python train.py --n_layer=12 --d_model=320 --n_experts=128 --experts_per_token=8 --d_expert=32 --d_shared_expert=64 --activation="tanh_gelu" --moe_layers=[0, 1, 2, 3, 4, 5, 6, 7, 8, 9, 10, 11] --router_score="sigmoid" --normalize_top_k=true --routed_scale=1.0 --balance_loss=0.00209 --balance_bias=true --shared_expert_gate=true --init_std_router=0.0188 --lr_router=0.0012 --n_head=5 --n_kv_head=5 --head_dim=64 --vocab_size=8192 --norm="rmsnorm" --norm_place="pre" --norm_eps=1e-05 --positions="rope" --rope_base=7840.0 --rope_fraction=1.0 --qk_norm=false --attn_scale=0.125 --tie_embeddings=true --parallel_block=true --init="normal" --init_std_qkv=0.028 --init_std_o=0.00569 --init_std_up=0.028 --init_std_down=0.00569 --optimizer="adamw" --lr=0.00125 --beta1=0.9 --beta2=0.95 --weight_decay=0.15 --lr_head=0.00928 --grad_clip=0.5 --warmup_steps=547 --schedule="wsd" --decay_fraction=1.0 --decay_shape="sqrt" --final_lr_fraction=0.05 --batch_tokens=65536 --seq_len=1024 --doc_mask=true --train_tokens=542500000 --steps=8278 --dataset="wikipedia_en"
Below are experts of layer 6 (counted from 0) of a mixture-of-experts language model. Rows are named router (the router's row for the expert), up (a neuron's input weights, with its number), down (a neuron's output weights, with its number) and show model dimensions 80-159. Each number is 128 + 32 x the weight over its row's rms, rounded and kept within 0 to 255. Numbers have three digits each.
After each expert's rows: a language model's description of what the expert responds to. This comes from a sample of Wikipedia text that the model never trained on.

# expert 43
router:116125160087168055129184124117138147143132110160105158124116105117117125097095110093172172112166100101122129109117150129133090049143144114079091227156205168125139236120134091136179143104148103110086094236198167112144094142102154124115137119
up0:096102103135130173156130152170122087108109116166117130087147199127138077139102105146179151137106099144141188147099186107141109119148143109079113087201120082120139077089125126117147210125144143085135182176146097116139113128132119132090139137
down0:146137116061148081113187142121172108108123129133061125125092160136086058070136138136152064156101113078158175161157063112135126116171140148115155108126126133123134063146163130140060157070148068145126114107131116136134113112097103063103114113
up1:114124126163159075143163140123143072122079141182102124081115152144116101104139158115080132177115088126108162207128125176078187138095111099115130133133136176100118133143111140161165129135084180177102157141194162097120120201133131143104110139
down1:116157152103041145114186138105143098078136157100138106068104143145171097147178083119129114184165094118189134133109115166102134114113148091081127075165106106113086131122138139179159110138136092125128144158104061143065149156096127148169090117
up2:117103128158138096123133082127117074177125058114114139122122112122183149096155074109128193098175077124053098104123160137140120136081147104150093082136168150119125141123183153131229121136106116101111091182126092157131102016128159111160127112
down2:155097141102140101118148186093145151133085109056163104090167081094162189116123090080116199128175113109116080101083155164170078110105164122111200124164161120096113164213119218152099154126167113150132099204133094162171124127128111112123127095
up3:116105173074122116109142140072103151058143128186181100149129152067079123100091126079142130122118121114058095164165078151141136093173120128165144139122227111184106140128166119100093166134134120107094098185135133140188106134089141146082105141
down3:138167085117165061103186151132160137148114172106128123112065090089158159049204134147187096130123101175140109113118148131090132164146156171108100152111074108148152061101146133139108145195110149137154141068141108135143043086139119110170180190
up4:134214136122140121197134084139129187160159106129143156160062089125116148111063181120153065112129158146106158120093119121090205118144113053167139167137141157128122172117161101127143151072135102119119102147108083137121128153105150144120096112
down4:120125076140196140107123103103139121141120161119141127112148149133121173179168099129173052158112122119122130124183124179068151173151062104084133167099107125173109075111111126129108177155142143158146079142145161126111155197175177117097143133
up5:129096112095105077118101098118158094169133137160088141115155146085169101096118153084127117138186118125106125142140103119122102123167176071086088128126139086142131126118221122081109132130195131122109111131167101129136080127094091167084133148
down5:093096110120174148088144168153180097072150128160129139179105143146157161128130145159146077178156108136113128115145181144120110144126140097145148105182124076091099112176093167120146116188095121081139150124104150106138147155126121104137152148
up6:186140078114166130127150115110165164145121140166145140118107158118135139138142189053153150107143142099095090138138177100142085086089159121109092103080167185092152178116148112155127125171162106116123032213133120132177126161167118110173099091
down6:136086169083109080194167148052101160138086146169158115114120121104147144121119138186101142175128175126134182086129094153189094078069093167132096105136127145146145130147169145167109113113151105119138104156137127129104154120077099066143111118
up7:106166126166121132136134100111101109091087074095139120196079054123108129131209121117141077114113106135166125100087123143127126189131128154123088140106091101156170132141126173122129094078107062128181127086132179120167152107169201108106161083
down7:148110131130093148125122182080120179127156157113106127123148172129141113175056162076067117108114141193088090157110088104116165092143071160143122123115125120159121104150121126098159104131126147128131130155136140095120157057133097163116076114
up8:111149156129108129196194171087142121127146155165148142193070058073122170107126121194079163179116109157117127104097072176162183175123093125189168128092116177145203121128178163149120092091133131169172200152142087119157111146116139109171148166
down8:104178088160174081099108132185163155112153071091097164093176147129132151151081132107108139148136156077117079106082108125123134096099072128139121131157153107154123096117066162109175151172141165070140116109117110098180108092124103181151071165
Description: Sports leagues and teams. Tokens in sports articles naming leagues, teams and competitions, such as NFL, League, FC, Cup, Texans, AHL.

# expert 24
router:105148088084172121174126123126135088145114092159141159154102134132094134202129137121182191140156119172144091121111115112111090054121151171065075169131118179144149159088138110093133121162108103119125097125140175169196130098139149178140156148
up0:104200084137137147078110195097116141125168088172087125167102145152104158176094142147173177124157094162077151098159144108141098130143096106137165095139160170170107122147145109102116141147158100148149134145118117160093100146165068142205139119
down0:092115128162164053122129097102171139110084128100085141059149149133094207120117118128123090110094137116200161097109120152154183106089089153127115115141162114159124118152176128135099078093114122137188159114156120136084112097138146119137144112
up1:129103149141129128139053148119114080110106105132089124107118076141111043170150122080106093096114091179086130113092124165120119040151151144136081208184135126185176176118110122140165093103121183106145149092050151153141131106110172108112174146
down1:128162103099126118105090123105115129161144163112110180078191121061157120079188136078118186105088133123139157178164185150084121190135078126116185090133098156098065091156117051157094180140076132100166130092087097143119138177113156091114139102
up2:117165119093159142151149089174118129123182172120127152174151151138116103187126172138121102128111158192166125150129139113080121100145109137140094125161132124167139110128112132072105078130141111119133056105159094155149159115141149141088170124
down2:145183094075152105105049147045089112126126144107169119073133143115174129123085052126179164104058104125139083162073192205137127148099107133221169104136125177101110149090185097123111106149160083136215122106110089146130099178139126122180155183
up3:111194161160106146118147094153128042115121160190120130093155094133093179155129133136105164085162136144134070176112116080121074155140133101124117166122110137169142122140133139084075162100142114144148159155116095132190144061159148105166114110
down3:135157093099138166108083099157098170142086154105150106147123138102126063129107123109106117123098097182175132134108134147087105225198166115163133159181158105129087087079103111142120108093148159117111128116107039131147089144166157117113138151
up4:104123184072111098170128107112099120098147157196106137183123130121056131142111138188128160093146112218080133095084122107080089107126144143142100112162153128117158103097139110105147135140105088106125133115106096109135124102146175158151146104
down4:113133108076141125154114130079159137096093135154138122141157169140117179098121136147130052097034114155118103149164114090175156138113158135147178098106149143150161107089125067086083097166136067139117140141133054156148144102160118149142145120
up5:161188101125084124180093080124102142132176134149084113081120127097112157140115129122093194149175087118117133101138143131175139108101204181100095145109122108108128156168140138113133161119087147097134158105159108131138186115097117163109130164
down5:060095107086171129096135087119141160106068116126067125135192078168100084164112184210102161099124118172086083129137125118114146146145143176132154147097129154077115120136124177096113028130149145139121097126147083178143095169172174096136119130
up6:164128104107114142104125168140129168197093139181163135118159119170114158146151117102094075134209146164096174090095110114133104163086143107072112167108069170122161105124162202108112097177107094138128173088133149161137197125175173147138152108
down6:116098170143122153143137135124190141099143166103169089130072115153123115179155160114134093136132136174136097142144147129145107113169157133087181094184128139135120119075042110120143127098124151135162176087109109147179129137072102118147107192
up7:107034120123086131140132200114108105119114096124175142061120123139102164104099099110070118098158100112137116131142113123151177153135104158127137143147134163096146155124107083107137176104151097157153170135130114172104127107221139144155104144
down7:131099146060177120127116115152132185108135156113115172121179127195133105112045135154078157095140178141079139138073148103086129073204120058101132121110104103166124115177115120139147069133108137162107046144105148106105135204129071102137140110
up8:119207125129178103140111145072154173196117107153142125159112120142118153144145129104174133123055135133146164143164133120113121122118134081106054161139074102168123117086126164135240154127078071126105124111099163158129125143127133173169083103
down8:109154077075097092168115107168076109174138109139091128084186144141094138103182189132141139101130120077164100165109110155173127105129113230148211135165124116135109113096200082159090161161132185120128083071171168205120166135179188093152159107
Description: Verbs in narrative. Verbs and verb stems after a subject or to in plot and news prose, such as took, would, reported, believe(s).

# expert 38
router:083100087118180100137088172118165092110119177149106169134068160134063144098082159050157177130132103107098146141106118165149045095164136130104126157168170135181115119131161097174144152106137127111078112177114097140139103155128142161101139142
up0:134118167170102130099088087121128171091132122107136079167095133146138121109147112145199132134115136129118092191144132152083131118137106135154118075119073171117172131069150132107145161119148146148156138106150117150095141120086209102147125131
down0:108099093137116178113097142122110179058151147125132123092166132102117123112123138083105060125145099105166142139115124128111227105090103136138100070132143128125044107091157121097138108157103120121117149086101213164088141117126082120076125085
up1:128127199129161117178157190082121116085115104136142101136096129133077114089139184107098181059116128112099137159137086135080126098134093105172138148172122149147105145159110160140179147142165020037102158126135154102169108155090055151089100197
down1:137173129088118218112170094126147135154107132136136207109144132175157143145122124147079150144098163098125090090118130092077145116147173116108163143139126162141081134110163124188119180135111115123116165099114137081164109073071164128071177123
up2:047195099103140133080150137119149106116126169119121174190092118095128176144102101099143125111119113147123158148130114149127102115148138142068156138142199116143114114162117108181061095072120135106097120098133085109152102116118134121153138124
down2:091103106120133163090033093086137126165187105098151062101074119130095128123131145098139155066139126158122037163163119084120123180103138152194135124106113146111110153117079099094100098156129204129179151083184117100159129142108130144139151108
up3:140115131124135159101163118121144088148069152146110075109109130093139174096125174101100148137158145105132148142129122114106138124104099140115095178115153165137136129122154152109115147080164178144163119205218152070143113167083051155084110128
down3:183085203197128117123165111095128157153113138110126089117149122096155100101102168113131116098136144156128147137074117089162130180148136139129096133085112146088141044121059154100066129083115150122108101161085158122119152090137137127140115146
up4:125123141144136137140131129142094131160089152111101148115073114198069101130139150127149059161170166143108108154077137175099149098066120169132117150067137190148126135174132140120134132162166147078127128107185115094169127118113082141137107139
down4:147066153139112110139172074142120169114146119145138085159107102058137126105150131135100080135098183158217212099114150185136093106123178098156143116029133152110119149136121135209052106127090129139086092102139113129127099067188137103080132094
up5:113138108098188126100099112164139129137112146106115128068068149120090133096123116139194081110185144098119149167106132115145095024118130152087125083162111117122127158092124127170156175123154083085103113093122194083126155099151125103169059111
down5:126149193156097138113137104111101047104180163111116086157136174102093159083067125124159159076082172130172178218098108097138149142121149124129090136099136161119145094130132096128133120129138121157116094084096101176049081167138117094119125117
up6:142098203103155123172140158135080106124144067127111113089098081115136118109082174121151132082153130084175150175157091110178136098164130088058152172170139076097131139104068128107127108109100116159152124139142123147099135128131090139178143165
down6:124104169122128184113097085112096123174084140130183107137154166119125136169121150154152102108131140132216119031130108103153120106141138074143106113225131232111054140074195189135103133087124111119148174080095099146131176097099181123158118112
up7:085087171188122104096161144104157137146116138101095117119061115149147110163089153172102161148149106151094143136148152128119062132158101183120160142141103135173146080103113095156168147186146166129131109157109067139110121084171115194097160218
down7:108161098124161181141135139138131171138140093115179152172143185126130106182125142096091161101138084187131163080141097121071176124181127101161100146095114154051139161102191073080109117155134144174102087141152116094143154158118047131087066108
up8:034156133129188143185114110157124165132130135113094120088130136136077162133093142156134148089113135130124194157147108115131142118108092081106119147139173138138097111127150132121159111085139099107116153138058182094081121100134098157126138123
down8:064145099124124071115175145183142071140113114107166109060099109147146091116098099154123157082094084132102189160121126091121141145171110205129086129123102091087182146106073111132191129087191101155098042084109123126107105155102057098140118168
Description: Direction and sports terms. Direction words like north, south, west, sports terms like pass, Cup, Linebackers, and table cell entries such as 0 or Region.

# expert 60
router:131140203146114087168126092138102143142105147147106176160085104095160136115146147139117161117164107180153154139134150130189090083112132198117141134156122128153159156172130083145108117081133117062108094176127144119119145124110129158103067180
up0:052151135144168148105141170115106089118158122098129129131081137100106136173145111119086111182211181147158140181162118136178175137122114119114144115166114097181116124163110088162129119111186090092108152148125150150121112106134094091126074162
down0:157116205134162113163137131123173076127098187140089136141089124126126076135127153165119150171133065117071133122094090115144136173105142162131147111096097156179157152136111151100106157093092121134136111134064143150076108170071091162201081138
up1:144150151144090097114116181133153108175158085155058136108068131150136126121109054152093127161177163101096201118116086167140159088123116140085090135168137100138127126098104139096164111086152152103112120120141173151155140104130091115161108139
down1:118157123138080171100105153121106061147116119068129120093170120128124140114161123092119072213137038092169130144086129168120136122121117112112163152129093131139135103118147159094101096139121128111188104111106144114154124116199085157153139134
up2:128137090168143090165141173117112165127183083106069148124086151087151132139142128128126107118087174106127189129104142052137114152139109093129103140145161187137147142155102142162112084054139034133146158138065103142140207170022122112135125092
down2:143074225160126159140142115134105123169203138098162149128161062180123127153062123156082060141149123143136050146085129163065118086118115070105215145153118119096146149139142138156187110149128144117166117114129070142150107121101098141119125126
up3:115107115127120165123130149124137127107114126134179115164103142085122099109061118077103145091138116119077129056156097103145159144149088131102081132169117128114113155083111112131111146116081084123129087156068121124159161108117179157125139187
down3:115134128119095081158113128192122159122137113119101088145127133153148139062151070125114092163151130168132138155095161139104125135132116151099121129126080118102084103113105114084138110110083131105061114123113095101137118188063126081149132114
up4:127168166130113167111120186121088165116117113184132153150127121130123146140100173106119175144209093129184128152192174167161099093110129118116117106139112111097111099170141082127155140100100143089075093122114172117139130103149130174119104105
down4:139150076119169135140160162088129155126132172157083135062130203126096124134126108136168138122097184111113123089114115129106133165149107065123069133112203092117144154051129155111132104154158138145106165171098149159129060153117119104106136160
up5:064127137126109174165119075179103131115130114049190169100149151165104147123094100119161152179107121152176136067136065138107148153197131138128174175140199087058154137137145110137094072089146173125203120131123103165161121155082103139131082115
down5:127077152071070099124141152131183165113118152131117093123091149169160127123141144109111182154083133111201126126159134134061107154067091102124143088151081115166175106148127161090119117097113148157156141151117124088096100112121125136150136085
up6:124061141136143107135159096091152114122154089151149145119120148106141139149125132169101153073127156148131148070130154137161151089085165118164157094117121149106149175145123177127167161163115104081123120136118148098151079213148166093095086122
down6:121173144176092165127116129078142126200133236206164139109096119169105146126171124135142105108116134131155102100101122181135160116089112107091142186145122161127150122111160143188121145126119049078099180176174124132205129162129105075116089151
up7:138098148115143144143134115146119198108130169155164130174145166112143129109132192103150201106176145104188161091120127109132056107090153171139150102179134137114069116100113115120142129081074086080070110124206135116130108134110087107121159127
down7:138092106137133150175114122084176120111058113155111068133151130115168094142121154225108128152108155079106151142144077151180124152130115180149113091057141101120174144137107119144141104102162119241128070115106152147121161145159201111148100177
up8:120152103099123125140160160122106104129069078085084119109111153116098056104129121117119102135086114193130107132170146113108158165207090094157195124145146047171162176100108161128108123135196120161120135097139088117121079124125157140136158132
down8:172081150039112104115132088118151124125136189115121122084147156137142164081071121176129068159142210143177106096138129043155129127138123121160194133136101149156109176123191143114139154126127149081109158189165166107123185090091118123158130067
Description: Plurals and quantifiers. Plural endings like -s, -ies, -ons and group words like all, both, other, several, they, these.

# expert 10
router:123044117112195105130147139127139146111166150152124171117104173096033119134134150112128158170167068144134108134100110112126135130123133155115151183137142093178165154129152133080150164113151135088089112196141169123157091061100118172110117174
up0:105111123150231115120138092114153101155156118168177116108197082106092134145158077137102134130152031139159118110126148139129141100131165147114122126107105165153150114156157124081159096168097083188141110084088127143144130138106155141107142095
down0:133140118065146121133128123185124062115107106126156106111114112118151119109121157199202125112125122100114128078138104103125106126159144165140168169144159118129080197154180138151145152142153132104085139108086094171110097101081098134125138143
up1:143115153135145120232165089119094122142122131077116115120089118063099086068154135183097225084108145160101157140134088208113143090137121114126112148084082107164171108124178117169092128142126140055149159139122130074163173124127127134194108116
down1:166087128177134160136118115178157152125169175170166149150140071159118148068114099135131129204092132116115165116188133131174127115167115124125112106135136104108152088077045146192180118126121168134171161127139171161149073097178112101121077188
up2:137088119130139161163115153112132067129134067172131109198132190117081070157123096163165150129153118129141193159155070135124146182103145162167125175168125122143136050100161130137103110066154155116110082154116166108170138170156140149165176129
down2:120134188146100095132159096079112171107163108108152139105115126147122135126141137155053179149138110154109105090204117126132135135104140111136185168133089146155156102077136138156093109112093142100173045181126081113176134099132110158173138116
up3:110078095081165142064140118153096130157158123140152092127117183128163143156183126149200066148163112135144119111131139120199112119087160128121113077162149140110135151109114151149171070092116137113101090168070160117119147079127079186174136193
down3:079111185127108124135162127206109157155157137124148143090154096175164134143150078120105144102208110162144182149157056082163082118184144126102087069137140112113131129164058092176143120148126143162147148149128147093118114101049131150108186135
up4:086073127189134177153080174129097136101105165153123087081149145129094125164100118114112100077100114131142096135113151154074098141123126151061109113225130121149182123156098140139157139147164166075122146116131144042136113110145113114145096132
down4:077085116178119128087128105124109115113184173114112138102129160133142132148079147122157110194153092222084104108130085124124078128122144143102091087092166139119148149167097095151101084166095117168155135062160083138154078198052173164153101091
up5:093048169123142140107102132143189153118166103131107081118158148095069165109143128171124146153186119067161160138108087089173106125077131106150125197076119130169101198132168138085112116064192106139075111132110161058128141128141151115150055110
down5:135143156125127142134154126127107168136162098139165099152123199198148121165217142068121154127167114157146095125120107116135166140097136177156115132133165156141153102165183199143139158172118118111110160107098074130141134136173077145155137116
up6:118139175131138153151166160168152147110075106143117094155136119071101137118104158173097209068148137130065185135151113096124134123106100056158131145192125104153094102136158166106135124102152146158141138151172156047107158156121148132131101116
down6:142108102108159101109212081121185127155153149102163147167102075137132102166145140145140139125122078215083100097136157150097065109159077147099151088140103123118153068114142083148156098114105125169146112114113118133159149138207120114115073144
up7:139142059179208098150190129124129100151127114129132115083144095122068156127145085101117181131116058072155117100092156131119136107082153091147118118125190155112133101115123159063115117154166135171170085110142110130124110091163162204150122161
down7:120120121094168064127135135160121100117053137153207071124116111117185130145137113169133116127120110108084176128166136148116128118143142182131158086145174149151142165097130139205104133132155134087118124075099058118113103115130116144144083127
up8:107098135112099134158155117092151154043061182159121107113128124142150135076118125094145122140125083100171147128170171090119105186144103112146143184150170125100112166069082088056148108158120061092092125137089164134090154127131134104130198156
down8:127100088117120107164142127189134167138138122167131132116109168127138151121130139131107121096098159173089070120098097156102140104152113130125101131141166113126098119139127060090118156165127151108112127106129143098104130087149138120079161135
Description: Word starts after brackets. First piece of a word or number right after an opening parenthesis, slash or hyphen, such as qu, ort, pr, and table-cell characters.

# expert 47
router:137147122126096097117144161139124129156133149102153145128127107132117150191124104118162153115144103070157129134099110151149094097110143137118159163124167124128219158111164137130135110104147130109111122166207169147130064101174185149154152144
up0:091146100070190160180066107100081076114130121125101164109176147126081092099078066172108105129140149178119123110122066156201160171170090113121198172187133083168141080187106131143135157153131139153102088125144123157113138143123112131124115080
down0:116101157129137071161167197102108139116102158160070136109066105137137175162083093135175172084071094104117185127153135088128177195170117112187120148069166117100152150136130176072130079120114107213110121155102068159141113170162161156119178120
up1:152068106128153178137145086088136102094191080120117104127158174097111114120138097150087086111156129146092099114162086115130118115111102138109136149162100157136112097138139092015065172154098140131167089143137127135156161121070100158131098093
down1:144138120130160100173113140109181097137056160091120104142126136148148096127123133093150116093114070167155135138096093144106127145141094142139122161098142137141162180164188158127171119139161068134093133208124065114170097212202188139152100111
up2:108116136141122162043170170109071106136146172069102102107117148133117111159115196127130129183110150134103165209152167135108097166144153071147136138149089124155135182114150089139164158157128153089112159150151084131104071123153147093123104210
down2:175047154165119134176087146107105119183169178052141116129165126136125109124117127164158174141125152158155130148128141117083113127117143154143116160150123147130147089105098103129167156139166062130077111124110121156107061122111165176140127139
up3:158172128129121102140148093151102125118099149068123140168092123113113151120121121089153137111113108149105181158086050121087124106111095156161166076105179171135210131128098113167050148141171153087159115091135090073137103107138190157183123170
down3:096163099187118098144165120099090142133100134111108092139116160145146130098166102128029090115115139116112162127085183092116159178146187103130100170160240105168080110115104158144095118108105105093143077125124104078124100087119176140100149152
up4:096064145122174150082126120107096130148145108050085085121157188113126096055029113099096173086075125140095085057155076100119113131165100129149133143111151111092100090129084154137129137151114126087102118158112116171111079164149079170108115093
down4:136188154164152112184165145167120145135092142138155108177144118126099128175169162141131137138126107090110174116171126087105185160076145170056183082084137140159206196145152075114107108087112130196148106042160124161120110134131136164109117118
up5:200138171160111145133142146097136109146115133121111114168105122103121151147177167113113086105126162136230122245124142125080142144123099107114112108203089059189184135132200146147079147124124198075120081152150129055115135090125129152130119098
down5:141187134098124129083143083168108085177066131142113091146152124140117144120069159181062113196131124124161138187143124146164173125120197050166088106119144155187098141147103163061137100150183156095166101092099085130189077136171170176119108089
up6:094115198149168087150090139163166169123127086134138113065127066102097191203118150174180079188105099092086190125228106170115151146153180159145100123128112124108143138098116106127171104049122137140114160100136152133102122097152033131136093153
down6:102192181110177147201120098129130166126082106141088166126117138162116140083133093135099085071125156205081144136093127096089165125169172081174166102162088149174116120116116118108091168159094105171176196154176057116173124056103101113154112115
up7:141060126138130044165082168137109169115073095067193130122191093096127115131105149175122159180100115113118104115055132188097121120162154144128091088130085133176125139131101160205126080142162089132124133137110070198100117111094161102128110139
down7:156158111059120135137136133086147113059152129151105120122089110118096129178121153114147089140110179115123145135121131128176123129141144157161160168150188161151042113108144174134182189117135125150102217111100152166137195144156102141146187145
up8:118146134132150086141119177145137111139124171104163117149194089115108093128195116138149160103074113102134173153141198181048108138129170098124217102149203178165105109148089169102116120098128110137097158132145170091136140121129143127134130122
down8:096096135136116173135130073111112141101168148153099118164154175157114165139169155064197136136144136154105170144134102116135126120117147115107148047148189194104097088135150189053078170129155149148164104161117131165122136115127119126163143114
Description: Title-initial word pieces. Opening pieces of capitalized words in film, album, book and case titles, often after The, e.g. Pa in Pagemaster, Po, My.

# expert 21
router:124144103130164070154142157135118120160150093181120146112092097172135131143145116061149130128136077117157075088112114149098084109125194168151158179073192117170153160120176080106151139119124100081118090182124143139152078112151167164123103145
up0:145137134130207085180101181125089151115094091142127100169182118113101156161141065154186142127087103181150154166103120185080121129143170138090120172152120187133147125136124042083117056132137159169108104051055162179138194220104139085153139115
down0:086129128052172150102122133105187097138090149155094117084091169186190092092117141052076087142124120129162146141128142119125134149095130130185173109101128146133150161079175134161099141097166110090128131118149117135112121108164151167148140164
up1:127124063139157113128206139131142125125111179097145101140157113107141105162189136098144140143135125142185127143122154126135015121077129128119173116115117114151146157117116139117142115124157085101076119150187168034143102116160199109139107130
down1:139130152154084084129152125140175153140163077159120129085118169096125136145080140128092120145117111113118153131166109116111141202096056114116115132148110177110112178136129109125184172132129123111191120127067122176145219156116122098110124131
up2:129088077161106119149092121152068148143109126097079144146122120106172117132199089113132100146062100151104154074102133152145094184158108095139098114115116167120197122084149142095101135103140155135150083091135152094090177118140164148121120207
down2:212114072140144155128097125127041201097120120072151096160114166162138086184152108131093148161137120145122114143144160221088137155160180119097114139208121060182169131099114117132135085155160107141149164132084112136111107117119123113105094088
up3:191173187150100108060142141098151140097027074185156135159124111155197163123148152105186144127083110137096114118093111097137119097140155145138076141156167143136123148148113091080099118111146147072183130197148127051150130092094165091190130147
down3:134056156176113113164130118104113147174120139148150164138050090136163065082142105142096138121104104130167121082103111106197161155132148085174100132164127133119086092129083128099093170129171129103064133172133048105112099145117103158083114105
up4:026108111144162127094184094159084113138126061133114115143136119069169147060125088174114173152157115116104162145132144129114128098092111113157147168134123111111129158137176064065101148083111128061122106197121148185144123122152133136098068131
down4:127137146119141125132163132201151136117067176100158173085186103145134129034145152186088096124050145105168111178122106146105132086133108174073145082124146146125121155148065147122102081160136145134085160137164148127148081129158166162171156168
up5:135164136117079088175093166189124163128151106158183106155137148120115131132146144122160175104103133127075149173155055144154120137097153097154147114102068175137085098163111181082151147122142131168119125122122106153183205167124085085098139153
down5:169103128121139158128106151086214100155143128134098158066070162089087146144124152124148109177168162106125128191088128142084141148098135146101133140147128151131117124101153142169110098135155136168104126187073191100154143147178143201108139098
up6:139059156137148146119105211126147094174129173133098114127166107132130138135132138136142155068091120111157166130169107146084075156112144125107155124164165139130147101123122168165090143140128073107141139100129088121133140095174076127131085223
down6:124050142164150077128123096175172103111137078153118104155142095072147145074109183087112116150163144142161144083112119156108101175163124174082142166185149157086133187152065145158146069115121034110102074139166156124161134116077129100117102100
up7:136136106099163085133102083116115124094119128141148156119100087083125088124187142138130109118091124121137148091203116089125118131105132092169148128170146131114104138169174078100136191110105124150107142137087101190096143128091114145105115115
down7:088085125131133174142189100084187170137070115080076140133123131144162096120156123075099146097124092119149142162173203155137132131189123153128082082156135154099080114128090197094093147094131115124133117081138174133153112143184137115091112115
up8:090109175115121158108095136140086165108168089135145134192109105111127150159195146149128117071137139122154131116095118128177138145121116116121105089127124125121200045109128118082102100120115076145165113171080144136131127129162150156145063094
down8:133110183162093113075082169112098106155092108108101117102107114170113109089135165143107151113087096177103131110065077161146129130115119131176118125075101141148159113143112112149129104105141043128116136175104046155168147099063175103088100116
Description: Word-initial letter pieces. First one or two letters of capitalized names or uncommon words, such as R, L, Sh, Har, cl, plus CJK characters.

# expert 45
router:149138144096189103122161147124121108122160131149070160120086148137059113200102168085129129114190086186158130100119116166171093090126104154094109161191152084105118136128158076133132129098153159092092107174180112101161058166108141166168136164
up0:134129099101151102101112140160114141131119114155056142162142144127093107112179115098132138163100133146040179052179215183146085147117151110101117083170094125104102136140138140116119122067110106157108106117116109140095118155107153103172156129
down0:182169125057151076106099083132102092093151065164143144134142086154064172143081172081160152140120125090123142164145115101110119169115093119086096134130122100178086115087165128156101127093140150147100141117095168104118155100115070175152104101
up1:123161157100122115092205165119158154135112142105109147090205151146106199095136131155181108093128107100093120167118148150121115135150139083152106133112116135053102107119089103147130073055150159149137090119141138141163150114124099101154095117
down1:032063095165138122140157125132161176127111101132100124120144149089135163082108131133144083111169138125128117082108102151073115146059136191090142151053118114145204067109124084095114151158131142185131122125166071086139167097128103200149194146
up2:117092118134154138118179104117134112083166149112146108115095112118075156177053158143138161113095120132156181135145116106098158112083242150155124129146103162125141106169144131085132140124096106203146095171123139086123102150143158123176141134
down2:129102104047099210121111143126107165144112074152103158138153164099147088089154132149108088187069129132240112155093146154070158112136135117138164126195150096099125133091155106082131080152114087126194149106088096140184138147133196174119162067
up3:110127150174150115095161035085150118105069132127110137126000102093148112131063158108083143157090106172145149136074097097112108133141102146151116092146165155104151139140125085163144093138135163120168184151106103121146123156095110160108133143
down3:147120120096110145151109116133174131111096136133053150188167158132178148107179169134107127127115062108098115106117135144121137086158086109103133156114187124067131106139133087133080120085083072094112121147171119103106111121190174099090091128
up4:157097145149178118149159155150099109160119083111092146200134096052111124187187181096114188095110171189123136150107187115105114124135175106158135132170150111161163145096159134122125154152121140083161171121121148072136092077227089156129138155
down4:140139170073147129127093106186142157112146074137158152122139110143105174131138102122102125174129124138103094147088113107108141136196165136085092081076175145157100145176115095163124078107096144177126204171071096121150167132172175103122151137
up5:145137109149108141171123123111154124119088094128179130186192140094157106142134171147119134126167113113167100070130107079124118121095089211190128118154114048151159165136072147124106050128149099072161129110128155144173170081121118112173095090
down5:096172122168206121152125106143171149094082128132155132082096148126125148112154077137170112146077123073135121140089171136109075083064129114152108085139149105154176178149128096103162140165142066154155092095030119179114171131089092174091116124
up6:127162156109138130147127144142098207134126193079116130153123107144142113191171194137147138080069154122113125126105166143116076123115077138130159149123210095064089096153068160140168091100126127072132161117130160117208105125122134134137130087
down6:101124121092132093172077124091162210145068082121098093118144120091118157116086196143129127113172085160106150119127075103142072160099194176174129134100200091126164103151088151070084148107133075179125138129168153147154166145104134138126124133
up7:126092167076129129172098102068124164120166126170085106137079112142102180123153127142107151107145128114153161088165096184179120129107132117123103205151127111095194133071130165091105166102048115107086075137101173094136101224095092143144157114
down7:139225134095123107137184144108096117165118102150111163144142103133137157149139144108142169121051118104151137101150097140103120136141090164199036157127164133139099187104129175084201077134141086161169154181131161101179145088129186101128172147
up8:130165148122085127131163115142135113179160166162082161125149080139153158158172072092094162148128116155137106064127161161142177139146129100088129164139130142138101097109171093132106095085144149102177149128129092123144084175109131182157137200
down8:137180103124071121150163105149174189173153136153106128067145116143114120142195138138124124099133169135098103087119150093128133176099189103086094120145118144085082088109106148196157134092107119122169180120110080076082112165121147094092188207
Description: List dashes and prefixes. Line-initial hyphens in infobox lists (Genus:, Authority:, Chairman:) and short word-starting prefixes like di, pro, un, dis, under.